{"moe_layers": [1, 2, 3, 4, 5, 6, 7, 8, 9, 10, 11], "vocab_size": 16384, "norm_eps": 1e-06, "rope_base": 10000.0, "rope_fraction": 0.75, "qk_norm": true, "attn_scale": 0.177, "tie_embeddings": true, "init_std_down": 0.0, "schedule": "wsd", "decay_fraction": 0.839, "decay_shape": "square", "final_lr_fraction": 0.02, "z_loss": 1e-05}
Below are experts of layer 4 (counted from 0) of a mixture-of-experts language model. Rows are named router (the router's row for the expert) and show model dimensions 0-95. Each number is 200 + 20 x the weight over its row's rms, rounded and kept within 0 to 999.
After each expert's rows: "comes after" lists some tokens at least twice as common just before its tokens as in all text; "raises" lists some tokens whose logits its average output raises strongly, later layers aside. This comes from a sample of Wikipedia text that the model never trained on. Tokens count by the router's weight.

# expert 28
router,209,198,201,182,171,159,208,172,172,239,181,208,215,199,210,243,208,232,198,187,196,208,236,230,206,188,201,195,183,190,239,184,185,184,178,177,239,216,205,205,200,219,219,192,176,226,187,210,216,195,231,203,198,214,199,209,198,193,207,229,213,176,219,222,180,177,223,208,183,211,237,219,182,227,216,197,169,170,204,197,190,187,204,234,196,225,171,198,170,163,168,220,199,226,205,193
comes after: " |", ".", ")", ", ", " |  |", " =="
raises: "ather", "ate.", "ates.", "ellow", "ated.", "ies."

# expert 47
router,199,195,199,179,170,160,210,174,173,240,182,203,214,199,204,242,201,231,196,186,193,209,235,228,206,184,201,192,189,188,240,182,185,185,180,173,237,214,203,208,199,216,217,190,173,223,184,214,222,201,228,201,198,208,195,212,196,196,207,234,217,179,217,222,180,173,224,207,184,212,238,222,190,228,213,200,164,168,201,197,186,182,203,227,196,225,170,193,174,161,169,219,199,224,206,194
comes after: "\n", ".", "1", "4", "3", "6"
raises: "eded", "ess", "ared", "umed", " been"

# expert 4
router,210,197,200,183,176,157,206,172,169,238,182,208,213,200,213,242,206,234,203,188,199,209,237,233,206,187,201,201,183,191,240,183,184,185,179,175,240,216,205,204,198,219,221,190,175,227,187,211,218,201,228,205,197,217,197,210,195,192,207,230,215,176,219,222,178,175,223,207,181,209,235,218,186,223,213,197,170,169,204,192,190,185,202,231,198,223,174,196,171,164,169,220,197,226,207,191
comes after: "–", " ", " | ", ", ", ".", " ("
raises: " respectively.", "ively", "ive."

# expert 0
router,204,198,198,184,167,159,204,171,173,239,183,201,213,203,204,244,205,232,198,189,195,208,237,228,204,189,200,205,179,189,236,183,185,180,180,180,240,215,199,203,197,217,214,187,175,226,183,214,213,200,228,204,190,220,200,207,195,190,210,232,214,174,219,219,177,177,218,204,183,210,236,221,182,224,214,199,172,169,203,190,185,186,208,235,191,223,176,193,170,166,169,220,202,232,205,195
comes after: ".", "2", "–", " =", ",", ":"
raises: "al.", "part", "Gr", "ń", "ets.", "als."

# expert 8
router,208,192,197,180,171,160,210,171,174,237,179,207,212,197,211,242,209,231,202,189,193,208,236,233,204,187,202,194,182,191,244,183,186,179,180,177,238,218,202,201,205,217,217,191,177,229,188,211,217,200,228,207,200,215,199,213,195,201,213,232,215,177,230,223,179,178,220,205,183,213,233,217,185,224,212,194,169,173,201,195,192,186,205,230,196,225,174,196,172,163,167,221,202,224,208,187
comes after: "1", ".", "2", ",", "′", "7"
raises: " been", " to her", " attention", "ily", "ious", "itude"

# expert 27
router,203,196,204,181,167,159,209,174,171,237,182,205,213,196,213,245,205,236,204,188,195,206,237,232,206,185,200,199,178,188,236,183,184,185,180,175,239,215,206,206,199,217,220,188,176,223,184,212,217,196,228,205,197,215,197,207,195,193,207,231,213,174,223,220,180,180,219,205,185,207,240,217,184,226,217,196,172,170,203,197,190,184,204,228,195,224,173,201,171,163,169,221,198,221,207,191
comes after: " ", ".", " (", "–", " | ", "-"
raises: " House of Representatives", "ford", "hire", "ton,"

# expert 43
router,183,230,196,168,223,225,204,185,212,174,184,203,225,228,223,181,229,184,160,188,245,207,213,202,230,222,195,192,198,196,221,178,181,190,192,182,172,151,224,224,217,158,202,223,176,190,187,222,213,227,204,172,187,198,175,185,182,192,198,181,179,206,184,177,219,225,215,208,190,178,228,201,184,196,227,183,241,181,221,172,174,209,212,190,183,208,191,220,180,219,194,193,191,214,202,201
comes after: ", ", " | ", "| ", " in ", " ", " ("
raises: ".", "nd", "016", "0", ",", "011"

# expert 39
router,205,194,202,182,171,159,205,173,175,234,181,207,210,195,206,244,200,232,195,197,194,211,236,228,206,188,201,201,178,187,246,186,192,180,184,178,248,217,216,201,203,215,217,192,177,229,184,214,218,194,227,200,189,213,205,209,193,194,212,233,209,172,222,223,191,184,221,211,186,208,234,219,186,222,212,190,164,176,202,193,190,178,206,231,197,222,169,198,172,163,167,221,197,222,199,190
comes after: "2", "1", ",", "7", "5", "6"
raises: "ather", "ath", "at"

# expert 13
router,216,168,211,207,194,229,215,171,218,202,194,182,222,187,195,205,198,208,167,175,177,157,183,204,186,220,181,209,244,179,205,175,173,179,184,214,197,212,235,160,193,227,167,151,199,227,148,182,210,222,212,201,206,191,174,191,191,198,194,183,226,173,187,191,200,199,204,191,225,180,220,207,218,215,184,213,201,207,228,198,220,212,203,200,230,234,176,197,178,219,219,191,182,198,184,180
comes after: "\n", "\n\n", "| ", "==", "- ", "==="
raises: ".", "at", "ound", "ed", "id"

# expert 26
router,209,201,199,181,168,156,211,172,172,243,183,197,211,206,208,244,205,228,199,190,194,207,232,230,205,193,205,190,180,191,237,187,184,184,180,173,234,217,201,203,200,220,223,193,178,226,184,213,219,196,229,209,199,218,199,203,198,195,209,225,212,179,219,220,175,180,215,206,181,214,236,218,181,226,211,192,169,170,208,198,190,184,204,230,192,227,168,199,167,166,163,220,197,226,201,190
comes after: "\n", "| ", " | ", " =", ") | ", ")"
raises: "opular", "ort", "ited"

# expert 46
router,204,196,198,182,170,157,207,172,170,238,182,203,212,196,216,242,206,234,201,184,192,205,235,231,204,186,203,199,186,189,243,184,185,181,178,174,239,218,204,201,197,218,216,189,178,225,189,215,218,199,230,209,194,213,198,209,190,192,211,229,216,175,216,220,179,181,219,204,185,210,235,219,184,226,211,197,168,173,200,195,189,181,200,230,194,225,171,195,170,162,171,220,196,230,205,195
comes after: ",", ".", " |", " of", "–", "; "
raises: "ly,", "les.", "ly", "les", "bon", "son"

# expert 22
router,185,193,212,179,207,171,187,226,176,198,200,169,211,171,212,190,213,219,166,191,191,189,228,202,227,181,205,185,248,193,193,186,210,189,190,174,203,162,200,160,212,220,187,190,225,162,232,206,217,170,195,180,218,210,248,215,221,168,215,189,184,199,220,217,160,229,218,207,192,172,204,204,177,219,208,174,170,201,216,179,198,227,200,218,185,202,199,193,199,180,195,190,238,216,199,174
comes after: "0", "3", "4", "7", "1", "6"
raises: "1", "2", "3", "6", "5", "4"

# expert 24
router,208,193,180,205,157,245,207,193,244,220,188,229,199,210,187,201,182,222,207,229,198,185,198,173,192,196,233,178,215,207,199,189,166,177,238,202,181,221,199,244,211,220,193,205,223,209,220,236,223,200,212,230,177,177,215,215,210,208,177,203,194,190,201,205,210,202,195,177,179,259,166,187,212,197,187,183,202,196,199,218,163,224,232,184,214,190,174,221,204,216,179,199,215,202,222,206
comes after: "1", "2", " in", " of", " in the", " In"
raises: ",", "-", "–", ".", " ", "\n\n"